config.toml
num_hidden_layers = 14
hidden_size = 256
n_experts = 16
experts_per_token = 1
d_expert = 288
d_shared_expert = 0
hidden_act = "swiglu"
moe_layers = [0, 1, 2, 3, 4, 5, 6, 7, 8, 9, 10, 11, 12, 13]
router_score = "softmax"
normalize_top_k = false
routed_scale = 6.05
balance_loss = 0.000112
balance_bias = true
init_std_router = 0.0239
lr_router = 0.000669
vocab_size = 5123
norm = "rmsnorm"
norm_eps = 1e-06
tie_word_embeddings = false
optimizer = "muon_hyperball"
learning_rate = 0.00727
beta1 = 0.95
batch_tokens = [32768, 65536, 131072]
max_seq_len = 512
train_tokens = 326900000
max_steps = 5191
dataset = "wikipedia_en"
Below are experts of layer 9 (counted from 0) of a mixture-of-experts language model. Rows are named router (the router's row for the expert), gate (a neuron's input weights, with its number), up (a neuron's input weights, with its number) and show model dimensions 0-255. Each number is 128 + 32 x the weight over its row's rms, rounded and kept within 0 to 255.
Before each expert's rows: a language model's description of what the expert responds to. This comes from a sample of Wikipedia text that the model never trained on.

# expert 7
Colons after labels in infobox lists, such as Stations: and Edited by:, plus table pipes, dashes, semicolons and closing parentheses.
router [167 153 172  81 181 118 134 108 126 131 146 174 108 164 146  58 115 113 113 131 104 164  60  77 161 144 143 100 124  99 168 141 115 144 222 152 138  62 108 132 132  77 162  88 103  88  84 154 174  82 216 133 110 175 129 126 126 122 104  85  85  88 100 133 122 117 157 113 117 146 157 159 120 118 188 140 104 121 142 184 140 160 153 123 189 118 127 182  82 137 154 118 186 181  96 173 135 158 136  65 154 166 109 109 115 135 169  97 123 152 131 114 166 136 117 111  71 182 156  94 101 109  81 142 133  54  80 108  84 141 165  72  71 148  86 157 119  50 161 192 128 124 114 120  87 168 116 157 147 169 124 110 156 178  98 129 118 157  56 128 122 133 173 145 126 143  87 140 125 141 107 156 165  73 135 150 129 147 122 122 115 132 119 114 126 164 110 123 133 118 116 142 130 141 130 109  87 128 149  94  82  87 144 112 151 105 162 163  92 103 152 163 118 116 170 124 151 190 168 172 125 110 118 126 142 177 101 145 144  58 141 127 166  58  75  97 139 156 146 146 158 161  59  92 147 144 161  94 139 141 144 110  81 119 133  93]
gate0 [147 118 140 169 109 118 121 128 149 173 173 108  83 216 116 125  99 154  74 132 168 119 141 107 114 128 179  74 113 104 105  90 138 124 106 157 153 164 124 134  79 125 150 106  98 126 138 165  32  88 146 208 115 126 110 144 107 118 157 166  98 134 177  80 112 111 104 166 125 153 107 138 105 157 102 116  88 166  89 148 120 116 131 125 120 114 123 148 120 101 131 145  82 113 113  88 182  98 166 132  84 116  81 164 167 119 138 134  86 145 144  91 155 100 102 214  79  99 133 100 166 103  94 138 118 144 135 142 119  75 142 141 115 129 125 130 152 111 189 142 140 187 106 140 105 144 119 146 107 142 125 199 115 149 181  82 100 140  99 124 170 135 132 146 135 108 128 146  95  93 107 153 109 108 220 111 158 209 119  87 196 156 171 105  79 162 153 113 160 107 136 153 138 159 152 168 209 122 181 137 113  73  90 121 136 128  28 164  84 103 127 147 106 116 180  93 103 110 108 129 203  73 107 157  75  79 130 121 128 123 126 117 123 142 155 144  78 143 106  89 145  82 141  90 114 102 139  70  80  91 179 152 152 148 107  96]
up0 [179 130 128 123 119  84  95 144 159  64 112  85 116 116 104 134  90 156 148 177 122 167 131 113 124 133 148  68 150 123 161 159 119 127 147 111  81 114  89 156  93 145  79 113 110 144  90 127  73 121 121 159 103  90 191 135 123 111 115 107 122 133 186 109 143 118 146 125 168 204 127 122 114  75 163 212  79 125 117 125  68 101 146  73 154 130 148 174 122 173 168 132  85 139 100 101  78 146 194 115 156 135 167 147 122 166 146 106 155 109 149  91 114  70 159 153 110 152 101 128 144 157 148 122 113  73 108 114 171 103 143 122 118 176 174 139 162 142 117 106 150 119 122 170 138 128 130 191 135 159 134  75 134 119 113 185 138 140 108 140 175 140 129 108 165 117 112 163 144 163  82 147 177 174 140  99 156 131 163 132 152  96 196 121 107 146  93 122 177 131 196 117  98 146 117 149 181 123  84 129 119 140  95 104 121 170 114  92 161 169 136 188 144 167 212 103 204 139 112 150 119 182  99 199 100 111 131 142 158 104 209 179 153 166 111 151 158 199  97  97  96 166 117  81 154 122  59 101 134  80 156  94 175 103 130 118]

# expert 8
Standalone numbers in dates, years, scores and table cells, such as October 13, 2018, 5–2, tracks 2.
router [ 95 140 137 166 139  87 146  99 126 179 131  99 102 135 156 134 104  73  95  98  79 147 116 138  81  98 160 162  76  89 116  90 129 124 179 196  85 102  83 166 131  87 166 139 127 182 145 132 153  97 130  91 121 106 106 129 100  78 155 167 140 161 140 123 154 139 110 129 117  88  96 131 114 155  88 130  73 106 119 139 109 119 150 190 141 185 115 139 160 179 120  76 125 177 136  80 133 184 138 156 112 100 156 118 104  65 160 110 102 125 194 108 160 121 170 182 154 129 133 138 162 171 101 123 130 184 123 114 148 157 178 151  83  88  57  47 115 137  72 113 166 104 121 133 119  88  94 143 136  84 146  99 113  83  62 109 178 113 113 137 100 158 161 151 142 148 111  55 118 147  86 133 143  89 146 156 132 185 110 108  70  75 104 159 168 143  90 107 114 174 140 153 152 170 129 164 129 134  93 172 113 189 122 148 145 146 165 122 160 147  98 206 168 184 181 143 112 181  96 115 162 143 115 125 115 147 138 116 158 120  75  96 130  85 139 140 114 159 159  87 158 163 121 148 122 115  89  96 142 191 130  74  67 168 158 156]
gate0 [141 169 194 133  97 127 154 179 106 123 125 121 153  88 151 122 113 124 137  70  93 173 145 143 102 114 186  68 195 120 137 153  93 140 148 111  83 151 107 111 192 169 143 124 139 134  77  91  59 178 128 106 133 171 137 125 113 123 138 151 145 116 141 159 110 112 118  71  95  76 135 132 143 141 162 129 138  75 138 152 154 151 100 134 116  83 116 148 139  79 120  90  67 134 194 163 131 149 135  60 122 192 145 122 118 134 110 125 139 134 107 156 121 182 100 165 150 105 159 154  84 132 125 161 158 145  95 157  94 120 224  81 177  78  80 147 116 141 165 113 151 212 115 125 110 126 108 104 167 109 120 107  76 146 121  73 163 143 180 121 158  60 145 195 139  70 185 132 160 188 163 136  99 150 192 121 117 129 132 182 161 128 109 121 147  98 121 170 161 102 169  84 171 112  68  99 215 139  97 106 139 111 136 109  94 109 107 143 123 153 120 147 133  90 198 137  71 144 143 130 128  82 136 121  66 134 129 153 139  93 160 117 174 103 103 143  78 149  92 143 138 153  86 153 162 124 128 146 137 156 104  73 136 142  98 161]
up0 [203 142 161 146 108 146 130 144 154 167 153 105 210 113  87  80 116 180 124 133 102 189 124  89 148 164 126 107 119 163 195 122 203 148 143 151 115 112  82 165 191 144 147 139 120 126 122  96 108 151 130 125 120 133 105 130 109 109 160 128  92 118 156 101 110 117 101 104 134 104 134  79 157  96 108  78  76 129 127 156 132 149 150 129 118  88 141 149 121 176 121  76 158 109 188 122 175 144 137 107 153 194 123 195 111 111  98 160  55  99 125 145 157  93 159 192 133 123  91 146  67 121 155 118 112 131 137 113 111 161 154 107 119  83 105 148 125 153 127 159 118 145 114 120 136 153 144 120 123  81 147 140  68 171 131 125 110  74 168  87 199 159 151 149 146 153 170 158 133 142 155 241 152  93 146 100 145 126 128 131 171 120 123 143 127 140 158 153 154  98 179 158 162  92 110 169 160 102 113 171 202 141 116 165 106 123 141 100 175 135 125  86 139  77 186 182 120  93 119 202 136 125  69 141 112 113 102 116 246  92 133 155 135 174 138 128  77 129 129 162 122 176 121 153 137 150 180 182 150 152 144 125 135 122 170 176]

# expert 11
Middle and suffix pieces of longer Latinate words, such as recomm-end-ation, repe-at-ed, civil-ization, dec-or-ated; also follow, able, concern.
router [180 152 178  43 141  91  83 109 133 118  89 126 181 102 100 147 145 161 128 150 114  98 148 112  93 161 128 163 164 185  97 117 124 157 108 146 132 148 151 102  77  93  64  82  99 111 145 153 136 139 130 162  99  79 166 206 126 156 148 160 143 120 104 138 156 180 143 135 127 173 101  92 191 117  79 137 160  97 116 139 111 165 105 138  92 125 115  72 185 119  92 145 153 135 119 153 155 175 125 148 114 147 163 154 110 191 107 124 167 123 154 127 154 136 118 116 141 135 121 117 146  91 131 130 152 161  96 147 130 122 112 136 149 175 118  91  97 162 153 157 184 120 120 150  91 111 153  82  94 129 174 129 101 184 212  44 158  76 121 120 138 170 114 136 102 152 150 122  97 124 209 129 125 190 148  88  78 177 131 131 104 115 174 103 177  83  99 139 194 129 113 153 116 106 131  66 144  95 167 118 116 146  72 108  80  86  51 183 156 137 140 132 157  82 118 107 111 138  78 152  63 139  73 113 106  91 125 158 166 119 163 169 129 148 138 162 140 136 110 153 136  97 180 144 151 134 108 193  72 146 144 172 172  91 138  94]
gate0 [153  52 122 153 150 136 162 142 151  71 172 137  90 163 140  85 147 170 196 122 149 100 118 144 103 150 158  87 159 176 127 114 166 175 190 119 127 182 149 113  87 116  83 127 107 111 114 110 108 164 141 162  93 111  77 125 132 103 109  96 161 121 151  48 169 134 159  61 132 165 122 146 164 104 146 165 153 127 160 156 162  61  95  98 124 130 104 148 176 127 141 159 124 169 152 102 130 197 148 167 103 187  95 153 157 170 133 100 103 142 149  76  92 108 139 102 142 150 120 158 179 158 177 162 124 153 113 124 146 144 128 130 113 131 118 184 118 121 142 146 166 139 100 162 146 155 142 168  90 121 170 156 138  35 123 100 122 149 112 144 101 101 111 178  79 160 109 180 167 170 154 108 113 123 160  98 130 169 177 135  73 115 104  91  54 141 118 147 156  95 197  85  85 102 150  78 111 169  75 123 131 107 146 108 155 154 113  80 128  66 111 159 182 128 172  76 131  82 108 139 154 178 148 169  83 166 114 127 158 112  62 126 118 179 103  81 192 149  90 112 136 106 141  84 152 107  94 126 113 130 148 104 111 171 143 132]
up0 [157 184 132 142 132 135 111 134 139 130  57 116 143  71  95 161  93  91 106  83  76 163 133 110 139 115 169 118 134 108 130 191 112  57  80 115 171  63 129 113  88 147  98 141  97 209 177 132 118  89  87  89 142 119 205 144 124 159 115  74  86 125  68 160 156 105 119 130 129 182 120 162 158 166 100 101 121 129  89 135 158 154 150  83 148 166 113  92  90 163 126 152 122 165 137 146 129  88  74  97 165 152 109  91 151 146 102 129 104 120 118 177 181 145 146 105 160  87 162 144 161 181 149  65 112  88 146 157 112  97 176  85 124 168 159  58 109  86 153 161 124 150  95 141 129 148 132 150 138 148 110  37 116 173 160 135 108 163 132 142 107 144 118 116 127 144 136  77  82  93 116  90 148 117 135 124  69 135 134 128 111  95 122 162 131 157 126 127 151 114  86  92 162  65  97 136 180 143 164 131 139 223 105  89 112 157 160 131 115 124 130  96 102 160 152 125 135 186  86 131 129  55 172  96 140 183 174 124 113 135 149 183 153 108 167  99  94 112 131 202 147 165 127 128  89 125 129 150 131 116  96 185 149  80 106 146]

# expert 6
Commas, periods, and, but, which, while, who, where, and == that join or end clauses in running prose.
router [ 67 163 137 156 191 163 174 153 103 152 153 119 148  97 120  62  78  57  73 138 128 109 104 151 130 131 130 155  97 105 167 158 112 250 116 156  99 193 174 140 158 109 100  88 148 102 112 143 104 120 175 123 130 145  92 117 140 119 105 128 132 146  22 174 171  90 155 139 158  86 119 125  88 162 107 121  94  97 105 134  88 135 178 117 176 148 138 106 104 113 170 155 141  96 100 128 134 148 106  91 138 135 149 143 140  97 122 118 130 121 148 164  90 130 180 176 132 157 159 100 131 167  91 101 150 169 186 142 180 163 127 158 121 152 173 105 115 115 103 130 162 151 132  79 161  54  79 168 121 115 131  70 106  72 140 137 145 146  72  89 117  91 132 185  85 151 105  92 116 154 161  99 141 121 115 145 140 129 161 131  50 135 154 143 117  84 126 113 134 114 151 125 130 129 170 127  91  92 137  95  92  80 150 128 195 152 163 138 131 131  96 208 121 144  70 121 171 201 165 120 104 101  69  93 132 122 108 118 116 132 175 130 113 116 129 161 121 148 145 134 121 109 145 117  82  98 146 133 121 108 204 117  47 144 169 141]
gate0 [117 162  93 110 144 166 158 146 114 128 115 150 132  88  94  62 111 127 170 150 161 149 192 159  86 135 144 126 137 111 149 167 127 135  99 137 133 135 125 212 143 122  83 171 150 106 184 120 148 135 164 130  98 170  88 127 135 181 176 161 129 112 111  95 132 173 116 152  94  51 127 168 143 125 149  90 128 109  73 106 113 113 143 149  95  82 130 155 193 113 158 140 149  74  61 104 102 197  94 213 111 132 125 118 128 117 173 105 130 108 142 175 103  54 127 161 125 116 118 116  47 159 116 137 108 184 124 115  82 129 155 151 129 132 112 151 166 116 107 126 124 144  58 122 136 134 110 171 110 137  82 112 149  39 105  46 139 127 114 117 141 183 120 117 110 200 143 160 144 102 139  84 118  97 138 152 116 177  97 102 156 103 158  72 134 134  90 160 147 182 114 130 205 126  90 137 107 120 136 161 119 152 129 153  76  39 121 144 101 130  74 133 111 112 194 192 104 134 143 174 150 158 175 158 152  83 131 131 132 135 141 136 143 147 153  96 154 162 178 143  92 139 139 140 173 136 162 168 151 131 149  91 174  85 174 135]
up0 [ 70 150 119  82 134 160 138 170 136  71 106 187  93  66 190 159 108 137 165 106 141 113 174 133  76 151 179 140 132 106 178 140 106 122 124 128  88 158  90 133 167 129 133 139 107 131 196 127  82 154 181  99 134 107 102 180 107 156 111 153 130  76  85 101  93 121 132 167 102 123  87 173 116 189  72 143 148 113 113 159 118 124 138 136  77  83  90  93 156 141  96 125 166 112 118 136  93 116  99 168  68 183 183 146 144 127 118  89 177 110 124 137 131 113  88 124 135  95 146 131  96 153 127 142 139 153  97 113 160 120 137 166 100 140 144 189 166 135  62 128 143 137  97 145  86 140 128  92 157  99 101 104 123  92 133  59 183 169 162  92 116 207 148 104  82 147 149 178 179 124 142 187  75 122 170 156  71 101  89  68 134 104 186 147  76 147  99 177 121 149 125 109 142 154 131 122 136  70 147 179  85  87 137 157 106 132 120  59 122  88  99 115 104 111 131 150 137 159 116 151 102 147 193 102 101 110 116 104 154 110 136 159 163 181 156 147 234 147 155 122 123 144 155 118 131 102 170 115 123 117  82 111 137  98 174 105]